Below are experts of layer 3 (counted from 0) of a mixture-of-experts language model. Rows are named router (the router's row for the expert), up (a neuron's input weights, with its number) and show model dimensions 0-223. Each number is 128 + 24 x the weight over its row's rms, rounded and kept within 0 to 255. Numbers have three digits each.
Before each expert's rows: "gets" lists some tokens that make up at least twice as much of what it gets as of all text. This comes from a sample of Wikipedia text that the model never trained on. Tokens count by the router's weight.

# expert 12
gets: ", ", ") ", "that ", "), ", "4 ", "3 "
router:157114156159147127135157147117114099127130117203111096113075111113151066095106168155182135124135101130134124133131141109094108100160139080100103136117139113122113126138087114070157152129168120093130120178079089137131133150104122109156115097128128113047131109116096099138118137123135115149112092168149126139139129170124134119163155137143089147116153171113153141122160141123117121128138150110131165111169122110144125142133106148087149134141134135132128155121120091159166138131149143093107163093119130100117107136141095120166146172140141183150147142144135112124132128097114108120125136100121155120187129120106096118122134099151118100126131082097137151167115123118153124109149
up0:159100115093115138117095138126171114125108149164126121110156167118132156129154170173117155181152141126137106104182144127127123133093103117102111148118175105140145116114104143110149132130155136145096111129105129092097161122111153087123109137171121150129131116062092061093149176116164139087116086144144142130136108187137104127138142139155168161125160119133148141136102163181133127133078096131164136132142150133113182122090146139138074132086151093112151127130152167120150116128099073142120112129104149119142128108068114094128125134131124106106133160122117160118130120088154150140143136098120113124117126102155130126102133142127130148164099107108122100136108101138113123135145
up1:151099106103136127111146151165112153134166124142170113143104113141117117153111150120131178116123129116114107185110128080146120115158123093098134115154185175114124175078120126124144145116128113140148148097137084104157110144122123133190113123094147124160073121144134103096143136137125161140131163142131152129082120150126080099144160131169092134138112149088181114155093105136103107164155133123140162122116128098129127149138101094076133125137157158159112129105102129131115116144147129130112130127162142125163124130138150130127128073107123121144111115165123117106137157123137122088065157106149122096156122131126148162138101157103092090146105096124115112109158104077140174157122
up2:127120095138095143129148105112108134196142142131161038155126136119159106161108141158097131118181130118147109124094101170091106102129118084156139163154144108149162147112153125152133099121113150118210127137103139132111131169148153108130141166145122116092123115136127124150126103156133168147098118124113115122113143136144065103136149176167120138104147122127100158119116123136126121098125153108114128106096139123147161140136132139071109110153147076095147140115127160088117126128131157086110155080129111125149114137135108123133093099111120177163113083143163118161127111151121144111151111136134084107105120142169172143102117145139116123111136108120117147096144127109156114143132
up3:164118110120174112168094119101119113148155115170136138095126133118128120111106114154071134122141145151139100168124101126143173111160088120094134125117131110175130099135126138154116147124093102113126086118118103100107164089153111110147140100134112151151161119150090145157133107147116165117097148100058131167143167146143144134126131099129076130182158167136138150163140114131126098099102145134115146131132138088150063149163141152124122144142123116161136129101104152158125090092115142107135090105106113141143114160076137145131099171117118149141167126159132141137082128137127116124174119148106118151129174172092117113099159126163142126129094104103087156118113143151121124123126
up4:140105122139127139152140192105108135174122137157115094127145119150135133129110144157139099136153113087174126140174133175138076126142122088129125126107139082150158115133155104108118117152155090123132127107131094121098126131078128173066100075141134113095089153138133131170156121162176126145147157138126086148151147145102139100101177114135152131111138125150163145139099098129139140100141098132098166106134138072121116104126115148143133134149138120130129160123145142154134093158159142109124129122109130117107119130146095107109120151120104129106105174113149144121087094126109109094151097100121134097162137150096194115103136182125125098101145107168131105158101117108130160124159
up5:124139144104135151108117145108136111131098145147073097135127141124102144109148143124113140112129127139145144143144183114115104156143148108130098142139144138102111121165118163092126164129138109154149132129149123124135113135106114123133146112100151125072113100158119110131117174099166146166080126102100104175123123140124109168064103112116101160126177177117119108124125134151150141149107069138137149150161117108158130143144092153118150132123127097135113101096179134164102134136175168155139090123154107136111147169088092149123187135169141119117109088154122159126126094101094092095152140129156128142111105101148093100089153126135135100132142147144161127161114116081138092143085

# expert 4
gets: ", ", "and ", "), ", "; ", "– ", "including "
router:106145153136103138136134130113115085106112153159121114121087108126135120136104113142137152127141115124129127155124150117145115066156142074123107121058103134120128139134093104060151145106143103094160145156093123124145111138117121109178117138151097095096139148137062125126119159127129128130132107167149111136123109186128153160140149147123128101151119144102153138149064141104119135105150109114154153160168105100145117137126098127040099112135153153138118134132143115143138153122111113105104123112111107104134101093165143109136137120150110183138173184125121138162095165133133108088129157121139141115177099113138121099113129165169129144154124113081135150139134116112096130106120
up0:091134126100167095158118115095149120133131114092139087106088129129138105145126139127144135118152116120128109154112102160132155087109115082165134103122117157138155134092137156112114153126138185104138143154065135167113124143134097135130149132104153172117133085153136124154082123144064070138158151130133107124095105201132127111102127149158114141100111141101117137144112115130129154106133136157161124119180106101142130124122149106074136122101148174119121124135165139114112107111126149138155118103109135111127139140153072100152143118115119123157135139127128136129154090183089151150124106101170158111142117148162148148152096131111189127068117098151147128153123143143156108112135
up1:185124164132099140137127123097078133134092139120129123103118164143136125150112144193093144157127128113099113117141113098154168139141121117134124122128113123138156138123187115158098142149142124136117118145122158148114134147148104123112161104124134152155104122111123086138105161093150143064107061090141133096136105136150195117118113127154152150155117142126129076087168146131121103083109079126139116125138120133129135129137155141112077127136156125106134120123184124142106124134127144091169148123109111108147157141115102119160159132167130129162160108128130152153105124132048164122144115182131139126090117122155161109097115117174092141122131135097101129099096110153104131111131
up2:127109122135174124109145105130158127122150100153132076141125125162134142138172138150098140109161159128148136141144154109151122167115109158084118126131165114107112147154143099103117135100147150098146149147087122126110133141085117155116140150085092094140108090092128103108122131149130095103099107116162133093171137095126123127155121112154093142192141118138166118085120158106156125148115140108091118147098155106171149145104160111139103129140118146153138096085107134119108125111117099134141125094162146122086169146158142151103121122129177078157112140115079099169176147124081116080146137120119117103112154113108128145181104142106126121135127141125108189166148129129142129124158
up3:152116119138122136133140126147122154084152113117101092130139099135155132176125148121140160129123085082084152153136128156094135156133151101111133135132134136134137180189103138138076133137166106116133109146102138139149167136118110147132112117088165102112109150153122170089133174153126125080148122139096190081169127192103111124139113113113136133108102139106126097133085131143132153124144097079135152137118101106118101147130123098167114087103104157129163107103116158155101130133099123110146164147163118118105146118108141143172188097109097111132141095095140121121144104101110156128140115122129140119122108127096115106107144147174125081128152125141116135187144115129158118162136
up4:085169165112161115113143126137109085131139102129140169098115141143128125102154124120126161148103161137137121144128090110126112115145136124166113098164125082135140100129163157106138089105134119117178126121127106108132125113139133137110119123120179107114118130087176128175135125076149146134119124094132072166145139131101138139141145096101086138120112144177137107114131134087155064109116138146160138124148106150162111170132102112141084139141178117151165131100108136142113141120153178140139116097165120112148092121118107102138094098103093155163128096172151116108135148184149115126156152123143130159133147116089098169132148158081118093123119127113148146095106097125156134110145
up5:121110132143144146167118085105078128149153136106156190094114114112151151114127133163141123081105159124147130106132152132129112113128190116147137104172129162101110087143145183121136108153116098141158138167102123153100105171088125122088126129130173161131108127141118163116137202138170133155126156153138147149143114130111119120151145091112085109097136115105130130139101113110070072129096097152146149132129117133091106146101109143116125164114100102150154075116136135105108147111143107111130147132103133103142114119138103132138115126135118098156124123149151179140107135169144112130112158131139140118116154100111112096123177110115150148091157104157105102097140146089134122180130

# expert 7
gets: "and ", "(", "or ", "but ", "& ", "to "
router:100143140124119172166134155132099148120139109152128114141121143143143103141115139129113138132138120116134142144135158072154152134180119109166103154092121101116174151134085097112102175111188128095118139152130138099152114122134093131194112163113121125093140161113081124139131173153104116141151094116167128096154117125121139139139160170127111110120191149099132133118083133137113116064113105139146161134157117105122135125155127136133122123134166114127145075129132124123144151119115174139106136122109069094158070133131145115128121116129137155179150128153134114156085152119128159103122136092142153135167157103115131086141131187165156113168134141103131123152127151122103133108141
up0:161157128115099133126109099139114146112130154122135181130130118125087142110109120128112152128090128138131129107083127105193130101116111099142178148118110153125173107133139069141108125129151144123133134136157119132141104132161154140124137138126140131164112154115165120100170102129096152112100101157155116132131155122173157115097120131138134140173152107136083088137181143116093114073132104163113156145140079107128129103105108121138100113104142110123135114075105133105141140091107081163111126174154146126148098156185128138165121107152166097106093124139127142191163140140146132125124093116084099100117130104121079164108124127129135140134129144095139095161166128122150122158156
up1:127135118135119149167137052124159123123085115145135099138105141121155119168125111068157058195102133127144109145107142122062157081137123133154127120163147103144101177112185149152159140098151132170132127108134118151081187174143110159142103176093093089139144165141085137105091126138129108155112132134143133170125125107123120127117129074125131152142129158137135150141138130107122097162151156121134115114137123131128146155159107119126111149143105139127110142151129139144115156136106101142116120144101121104136117148161147119110120134131151123119095151102136109160094085096117127115155154142104094146128122115114170131163118093119117123148142104149145126128106087092124108111092
up2:143101162106156156168131164130148133122142121089174135127122132119143165101097131138146159106094080132146129149131130080113121094132128147125156130154131168158124129110093159142138137204086099134124147092108119110106150156172149132118169157161136085111107114137091149131107147107123130091104123108110164136125109149108126125124119130150110097122145145161117134133116119096137145113158113124132142112157162102130132096161104112104105103145129158108147111140128094107131100138126197126167117153140095117094112128114144112144118126157168116150162151133098109124149088152079146126126103096120111147167120149105082123094121121172162122112093133116124060176136145093149146085161
up3:179145176146107120165158133121096101119154103092127138191112153135089167105118104094134134104156148107110106110154148109130124110138107121113141126133100112083171124150115133119134141123138126141072140195135091116148126112121103145106143103113140138089113121131108153112130106122121157116146156174112176090140087123119139142123148108121102171134137160161133161123130121111141148105130120111063140120128108101088124158090118110143109160162101105134119117151139137126129114147126164142120143138111170112159134152065107107169143159103185120123111125128141133083128130136175116147131158151150122141171106195124119142130123098103133110149130105154119113077129154078113104116118
up4:116129128111133118155115168120155089134178155123169103160112138139081091126088164166141098156109118121120112114118145143132128151131172118130128179137124130109124109115113085152158138145132113078106142164151174153067090171150138174135140123113114136142134130098152134090134129126158127114127167107156118118130128109111128103145134163130123122110167169128118105121137126096109136118155107122131096109133105163130117106111112121141145148149145135114093175135112087135122139101119136166159138133089086160144152111145136114135070139145164105165134113123133136155118124072095138157162137115126150109151122104091128094125116140159105150151141086107119108119112065071093134124194
up5:085127137096132133128159129090171128183101156101159104124125130180128115100115127139150135181127138131149114104118118112154114131143130097122150153122159106104120128142133137120108100125111141144153120115103153079155111129095102079157077146098122090146124140111151151142085157156100136063133123139119107114106108112149155122129134122128162142141123157102141144117149192130095134121095132165129117163134108136153119104125166130092118146144098131120156098157110130159077165136128150161119128109151124136166173133129180143110127114107086142127096127100175110134072133100119114150136171101155089094173132132113153125119133174078134093156156128114101140147124123088122147134136

# expert 19
gets: "| ", "- ", "• ", "= ", "Succeeded ", "office "
router:160146182140145117111117166108123097139100118107126078186108151138144116106116142109131167112129137107138133163129158114160075115090115097151116129106101134119178124125096076125137143106104126119133091173119095118126101130156110119135113115119110135134121110144074120087110145112100156162126130136098121108122140185125080131164133121166109180149113148125134168149161174150140102083161149116100141136149092088158135166122108168127109109132114140128091109077143098119147151114117116085122151128108116077102137131141112125118118143127141134147152134138133120148106130119100128084127141123111128113158125128128174128164128151143138173153107055095128087133128137137116127079137
up1:141135107065102140118120151091114111110107147108137132116151123113153128136099133139099128126097105136096117152115093120184138106132144150155088106122154133144143081131099124130120182131118103128125124110172113130159134131107102140179168151131140101151095108121118109133128148116177098106150117109119114134161170166083087137135100145139141126136110146156159138170135100127103107137153137103166159148142098137164113159113087133129107158101143159123110140094118107171148166113103068149103145141119160134159136109134159123108115136148139123176126162075149121145156159116119118104121114171130122182112097164144073136113143083134124132093151103096124083117142162122101134160118
up2:079135101163122088098123150126139120120130083146056096113100154096109115119103142097082130135110160149142094147172173136154116130137096121132148127111136108128122119165117071126138103140104150169095139125129152154144144105144157126143140132095128150122140089097153107098149137146151119110136149143135142167124142175121150132165147112144135103112123131039121130147114145129144142112109151106145107136154169100133145148079143098152146170152156124096108154142115128135163160121155160102073104157114147128159126125130158110133115105167137140123126162172124114120111111116129125121111150105085118102165164086101139181145113137112110121094108102143104169152136109097117110143139
up3:139134079100175099145136125141126137102140151104083122136123093109145131152155172131108150054172131137121152141117143146118134105161091093099094109167131146091129137099157101121124130128132150143117166140102147092098084171116163145090110096086123130093154142151081082128148149100134130111138119100128167097104157131105163116137104120128137127119139124167147127120146147119139124119118147130104114121167142107118154122124122127105147159100138152125100146128094134106131174111118111131093147180121137125116157128164108122168137141113139186170107127151147138098076157123132132137173114097107093142157168126165154110155073119157101129151099146109126158106139144143094146113112
up4:142099112110130163121110113151150131123140099121126122136170131087150086170143122167185141113114148145144120106139128103154122136136137151090152177093142126132101090146101084137126142123104094085133087136130142128120140117143150133118110119094115160110186137136159130168130142114115122155116124139109136140105122160092124144135146144170130094110157090139178163154167129109135127091154130101084154105147094134162106143129139097106096075138167126098130097128157105204101105136091127111071121164130139119156133145112125124143125125123137108163138145162102111115127124138132105131117173049146114111129106141135134146133109127165151126137077131113098115120136122186138100151115
up5:074142128064114171139109096097133102111161156107092120120134116136132148123100108105120092106131115106119162106109130142103154149089169112121131116096142136112155095102113060169154135104094149154113148157138121164133136129154108133135153095141136156138086138131094161136118135112142105140108094172143128168114118125086161118110134124096133109115124164118133106116077165132114152138145134168153124151176120116127119072144111096110122173135163106090163154156140152124138154140163111116164131125114096137131161143147155098109107129139124117152154113107125139114150113108140147160114105136135106106096098145126131111151137166198144181129144112125146121137161129118133153059139
up6:118129136144113130152111154148077135111111101159169102079100164110167088138162121146156095102143118136119148155120142133085120078158080142120108088104113095153142148140142150109123089131170127137116141154131163125151135125104152140119083142147152085102081129184148124112143135101159103089127123121125118152123124142116118107149154148144137131165139095162143078159143114098096126102146122142114099118152148149104103121170160099126097149192129127131114117123157130076120113123068115105158132110099146092117123141158120142137170106107121130151097132123142119139093168143150150103089167088131120137166156146137147134102141180133140111130138140097134106170153136132135124124102

# expert 0
gets: "the ", "The ", "s ", "his ", "a ", "their "
router:145153121147128149133142166057146131125127130121131120134107153120128131126125154116166134085114089087146176107137123094140124098155134051135129143055100175120097142142116135129163117095140098136121100152123095124132130160163116119132105139140147119117146164111085112153107133126134123142137102086168118131175149176172121105121121110135093138132122117106119135160146118146144110123177155132100136138133074152162167151132091132123077129127163080117138063129118103159171161121130129128110142106129097115166113122115103095117116126162134176150114154123120171146096120102103124105099156115132112121120114164122187124151163121152124127130141123096153132147132129157095127143139
up1:142148204123125096148114137171131104127115117135098169106136095103097119096130086111141126137124114121115155136141129138099103132120203109164086130138106156094187143168168138157093157167151124143110145156112120119138139112133134139074122180124100121146145115107152133120092135121148054137086165138155119158142150136104189138111144106123082138140137127154085158162104169127136126115076135122140136141125095128122157125097117101123141118127150132111134120142128130112125121118138147136119153133116125114099085136109155127119152120140131106098139173076097134150134119104139107159136084161103162116081100132118142140114133140136118117122118125111147179112121156144123146066129
up2:122091066108134142138126148151152120104169116149120149138086127134143125099114118129128103155101129122104109155116113161143109132113176144127077089115114111147114146125140126132138121108134176117117136091088117178130128151184108142134108118149129091097188088083118124105145143131161126148117164084163156131139137142125105111121105083101165171145127137176151125132090129122114139118141127104086116135149171148153135163134150152148125158096147118159119144111122173128183129135113108085153126126120140067102141102131090109150084144154136098135123121138135099084134134114104133175123125136107124121133085154120116136121136162140111166113115109146087171132159148124184135093110
up3:136131100134178149128109097106129093130098162099151097125137082126154147132086144151133129119129131139112170110174151153082135164104075132138151142157123167136151138137152128128119106123167071136096114134152123127126144133110165168136102118091132106138161107141101155122118124132123107153067123107138150084124152146151103131122144110120095087102129153083103118146124177101116137112131156123076126126121099176111094129164116106133138118144154108129138164131115142136128115169149126108135185163113141130125151124143109140092153092123111111108155152115110087104118130157119121102120171181065110122129158136165155125125170114139116103123135161105148173160143095129128126089098
up4:161094100143181086104110124131141165112153143101087142173137122130164150101136142164157119184108144058143117146104131133145136125147159123141108133163141089110087168125095139153135114127129093118133166147129162175124096101121124115112132131114120129152130145129076116129138128127101127116191125167118117114136185150151148129163091120101119058147118123106131099140163119166174141110163167152122105113098168149144085108128124134122142089138159147112138130094109129114155140111131159108143158132128149112084164102092135132096111142127147116126136103169086093111137133147096129115111126116105130147114113109109137082103132117144137134144127107102124135149106101111162148157084
up5:144087122150120149119104158117149126122089107130147130101129151136088119109126109116096097148167133134133093172125143127148131120137166144128169132112135155124143112112160129148126145134162133099127151110146103162131126146107146142097155118072127148119074157155120098105127078115095149150101151127130156094162118099132124111151142180125107172134145084141157100126145153129111146144134085143114169111129185106136118127149153109099138080143055136172119123129094119104141113080146139127125100110086150135136142165143140116123093133108090136119098181130145109160204155125096098139128127144137099121113114094084129153168113144145114153132147133094154159146122106081125144120139
up6:126109138135114141105121118142126132171067172117092128108106126094118176107070121109115123118147114066130151154142094131151124127152116109138147110167135136127144117159132115100104128150093118143164132113135102120140175119108124163107147169120058133120133115125159133126125149108110116161100117062140127168058124184106118119105148154122101144118129130171123160116126143139156138102156120132138130126121109121139139166110121159150156105160126140130139104143142103101164090179110129182125143135131138176104133127180107110157173149159136154111104144168120132109123106125104090120145121126154131105148108094143134107137119111131165128086116092165140109138151151098115077123103

# expert 14
gets: "that ", "which ", "who ", "The ", "this ", "the "
router:140148140165167137138118141091115136094113153169119143146068143141170096109108158127153119104106116153135149133143091116108159087158150124098133139149160126142162130128105126082148179113141119113109100124125108143154123120124102124138131097094110119112118143119103108115095141125111118104116108143155127196141118164168151081172126120116118121104168130119143130132107155146068106085157171114155139138154131182141155131143096190141118132188168113131131138073148095145126152115124128102099098123122118145160132159149105151132131141135140147175120179138127131128117126122091126103131146121095140129188113117119156143153127162152150123122072110083154159128138112116145135139135
up1:132133114134163136141109112122093099084137126133124154084073160112126166121158123129096096110099146171141155174129116140138137128122108101106105149122160132122110161135125151114119111113115144104107150110084150149133143135134144127137111165157119120157119088093132110134141120109121113152182111147139172102120161145137120073130123112116200088168201136129104109139132096132097132107132088107106140124169104122145125136162135106123134172099123123101150084136116125129118123127099117140140083159130120116140141139148108167170111137099078120134130168152177107165095123172140124156121137077124127129104139127138147130121141154105096092112105138092097188107148129161155146113156
up2:136132131087146170118125109103129108101132164145171125117117115146140121135156156135108114120125155126084166125135178100165137135112117121091127114120125128113132130142107132103139113121128148122113138113143115147147113142149156128119163110096138115136150134161110151081146123161091084165125114128095139121128132150149107158099153150122119173103101107114103153135102114148156149074178099140109096133140134176119158132142122126104151101139111118115171180130160141104080142145170086109082082145136139151092130149169122117141141146096079126161153094146197139108103109113097118114092130104071133112148161119143143072127139138119129134114180109082103126138108155164117143108159
up3:156147108098148102126137139125132173113108134115155110120142110070130124160107131117130148115113090151168132080115085130150113108091131115113154139174143103133109154166095129121122160157139136165110121146162144121122176120130128127118120128126113113145107147141043119128112146167132125086132125121141143092101140133121132108100151114134161194142142184116168148099119145130143110085109148129221168156119166121137125132149134126142159166172104142101127078121140141126141114091158114115120152118139154115144108139122092114125129133132170130160116118147115130121083161130115132163099113144150101135108100138139158144098094117099106099103121123164099099139118082095093113130114
up4:140164134122125109124110147138169128121121116140160159120136166106115124163142133106167115144154172108150124124140115113100085141137161153163091090126130126118147122127117073107157151143140121096141093085113095087132119130121118136129104126109101152062114114135123103162138128112140096162139113142171154131169156132110130130128113158151128104155190118177162120085142119132083111100189183116118136107100109101141105113113142150140135122135091152083106117094139111129128123146152146100126097115141141120138140142087106172139134130097140160137125144098173094098117106128123098131165137130116104117119120133138109112177157108128125157161131140122179095058122183114124156102133
up5:118130099114158143133140116114135128061136091111164118152106168128123136179136139135142146111133122115111144119147112114113124134148136137117120095127161118126125164106129158113126143163124178116092132116133187153126102147141137151164122082124101131110116148119129142132104108148101119099135124095165104141107136113133123155162126202176080082125101141115104143132126138158116155144105167153102161134136126134124079120124124165137088122135192134178147123075120096125162110130126130101089108174130128142150075170159097134119108098128137118158138147102148160130111126127134158118101088146057155134137114102135137077119139131099120100110125129103096159130157119129096129123177
up6:151083140144150123150156142149138108089124163131097141076136131125164154143130092171148132147126115122126145140118160137127114099147123109144136192104150112105118130122123165101119156124092149106103112147142115140116086105128123154134136147101136136175100155129116126123114179136123164120126132136102069135091155109154119151140128123140104091130114102148131113161093106113135128167154106122115130112112096151096071131196073153111099127140177114108141135146097101183098152105168125083122153147156159138146110135076105128130138106150115121145116148090118125088131179105148112112138118117151110171120118155103122139157189144139101162116145118097124123128094149124104146119092

# expert 10
gets: "| ", "was ", "is ", "were ", "are ", "had "
router:126146142170111124164124141128094127101094117138137107103139143102137098094122146171120155097140114133154167114164133125132146127128126119187136147065175087106138135135114120115118120061142103102148153147117111148132092152130120118162125146097097199111136152116157100104128116080136120151161114130147119135136096125154129139206151128139154112110166129124151113151084146180118110121159125116124135122195114118130159154108054127112128113128108134157092096136096114102133122113086135119107139086116140095119158099163109105127131169121111138143154142129129105164115131120071125125129117123103164108109129154091171155157113134137132130132109105130143129121137110088112103107130
up0:133131113138160086135101118111124093123115112146130140069173112139137111101171092140102129124188122091176139141143161107140132171152124096123147142146129144148112145145165144114139128128116132094119144133086118126108113100136138146077123110122134114160128129114120183078135125143111153090096137131115108141153132137111148166120175110146146152147127140090138112150098167103090086154087158202145149149103135165096136130103116101107137158159093167129121152138143124125129100117137145124144151104151176084141124127103122109121119106119135144143093153137131060154114149169118132112118124144108135089115138115116151075116102126149164159093155113099157117110125101146164097115144
up1:136100138125152159111126142118148085127143136105130134089129157148171154142068122144138144142115135160145057105149129082141083152161129145111140127108151119102113150131164143178079137139131150102117095117133146112127109070093134134164135137096166124122151123129091135078107127128106107126111138159143089134140141169159102138126121118123125112135157111143107107157153137149110126128119143074139141097128104128084134117166160131109091147141136134159128131122120131128116165116099103129111170111125094139136129110159141095131110154107139149126092153156134103104134191108090188144118110149178116132085146166113118130157131158110103149169139075089122127108146124163169104119117
up2:123082120085135119130158127142123136094098098114084153154182151106152081139169125118126116138123122134118181132138146132174120126107143185148117143147130095138136099149139172131136129110134120064109103130141123136100092168136160102098115086166124118108139140112120101129130121090163093145164135115143138155122140125139106159142136094132163111119112155145169150118098143169119070151174110140090153166110158145113133134159104151108130108126133131125130116154127098132145108133087180127129093144161146098131129132127064144140109138122126070122119155097112143159168117119133092130110104157126109118147088131105109124126120091172120139114142113143098127164123145120136194118098
up3:100152132194087116107192168169161108135171137121145163125095094147156094128100103179141085139132130137108150110175127098121145134085121176104104133166139115133148130157145112127093192089109146120138119134097103122160095111140123125116125115146138110133104173145124139114125074119156116137130126133113128111155144142137172168122132146130105127148144127106112094179115098105127134101104128119133113154135088114165133120174167118128133127082162119124154150158115118110095151113087134096128110110117148151127129120122141126106120091155126089140126123179126122091140189156138109123133120115109100122095144114137113160105138116147108153088108117159132119104135118086089134157155
up4:160172143116098158168189173129137094151144168118132147124136147089100139122139181127109144101152107171138135146132124109134103114120128133123147131178135126149097154112127155124117164104083148119128123087135143153146138159119130136111095127069088091135132136156118169104107113168113187139153130148129129114094090116148127094127108155124106100125117094114096116095139104137151124135134139090158102144143082132088128093132093129180147138085160117115117126112168144127101144085146133104114144129088117099140145123145136154131124140129122109116082135089145143142078119156128108126149122125154126156171131116149127075116137171110146130128107118154076125101087149119137176151151
up5:112128136110142133160113144152111162122088191116116144157120122153097130107127138127162075128123158126128145110118121155124150168120133129124105123090121112140116117137097127129107137106156150129180103116103178140131105111132148136172099148122123145120138142127134099155112154088103088127109143115160155120138128125145111138174133098094172116152117126135118134135101111140149125149123098160103140123130138146121092107115136125149122144140135084155117143113097142072124109158112083079091092097097156107145103166127109132158088140125151112135135151125125125137171155156084149109150175118166131131177129132116162066122136047145127124105121078123135147164165158136176085147093

# expert 13
gets: "| ", ", ", "; ", "– ", "), ", "); "
router:142129132127125143158106113125132074140084149160102126144096127121164116135107167131161130132130137111164130156165121101105111058118181059183125158087097146118105144116137082112105136085109111150101105105123099102145135184173135066126112128131111103119144131113096106121096165111121156110147115106196124169138165159134135170136122131130139140108156140109131146136087151108126132153149163144133138164128114118161131100140083138105124102142141117137123126146107124127121137113101130088115118137122127130120140111156071138135128155123141155130153137102106165156092124103124148124124163104115136117145104128111107109168118144118166171130116077162137151144115143129072117129146
up0:105102127121116145123136098090118151136131092128149099150141161072157120112083088101152099147168144120101144080169143129130095109128111161133140144116167150143111086124084165106155120130113162126100147118129120166099092174155127152136120081130154137100146170118144154150103157105147069124139101184121084135118134099108121121103151130140122124102088128118129158101118167121137140121132119117111117123129123133113162142110136101167156098161110137146109104116106140189123137125111133137156142118125136133146165132141124103129162102143137113147175091104156118078138127100141089104124099130086097155175145145142135143127122126126205128145148157114110079115137155147125156149122
up1:077145105123118097128125154116130112139152142164145118137124164129090126143181170113126094154111132112130108124130137141082106113143119112058162154126136153109113107121096156090113132107155095158125115102104100117116160171110115103152121129139113144108101102144109151168109121119136136097151067120118186163159155107165121108120113106188157120136142150150121124122131147131113119128133147147075154090097144125107129143140099111125130119115111094085140129141152129100152120144147082128113180112127138158171101138136102135113138135132125186100124117098205101140138123156121068125108121155149120122125114132172135124124106181180134121110152144103132109150157151132105113147141
up2:145158111158116115091149120074095146089108149127139126150187109149128125130132151141082100123141140116114150100150122153116121154104162096152118152165148125078109162122148134120149159120129108073117105131109116133129141131132139103105138130122095156133135188158140169141114179119137127129117141125134123128105155107119166124112133166130130134126117085155087136146144142144077122115126182105168130117091121075124089144130122158090082118138115079103130109166147163154123139124137131123137099095101137142115130145126094132084147105125154127077156154148158122141131090174103143109147107116138115099184090148170132134130119129173101169139090124133116153116139130086121104119167
up3:124100121129155121149092081104136085116134083132143136109096141125109171104120138138118177168088111138119146159110095121132162130111125144118117179136143142145082114149123119135130129124131071107115092094112142106128129101085105089172093171127146128123117140137129077139147134137117123137126105119128115162156124149102141129098116133142090151124118149121138145153090114142158125093107099100125139096093180136176142177151087122150111137125135138136099167146197091118128148116126153169157124162142195146144095092121113111104135151132129116118159174108152127158122168133157116141154106113153095140126102137103093108175109122145143168138149113140129121119122144072133128121149
up4:132122112139139109124117151146121109133120112145119203132155103116184162145157135111133126095088134142151115130140149112116126137131072097150130125157111100121110156155086126118136124189118109110118145082097153149161113152148205123147134146132132154096095149136131103153063125112124166145127151124145140111100140150166114130128113137167119118163153099138138100117103090132147127139108128128151074139123128132116111138144164136091098123161145126145101108100155118153151118144120159121148122114115108124122121094132101116133140146093107129099130146123120114172190118070091116083151103129129183073107128120133142085139108130145144155125096133138134126072099161140116177149110
up5:147140116063164148131150129151129149124117115154118119170163105120154077105131186136061103136145096166074106123119101121116075146133125127171083121132149163105111115117132147137080157156162124122116144121116108177100157164109116100107135142104122124143164125101125144149127150124070149138117133114093129141143110166150133141164116108134173135147155110092136133128127133113105102114111122111172132142152174161147111139148134125143155141145158117133101116111153086135171160101118128118107149156169120085132158141156122134125103122157129100121097134118099120133144091070130102128107122126158156124107137083118114135139130086128106170178116113155091106125122118158098127138120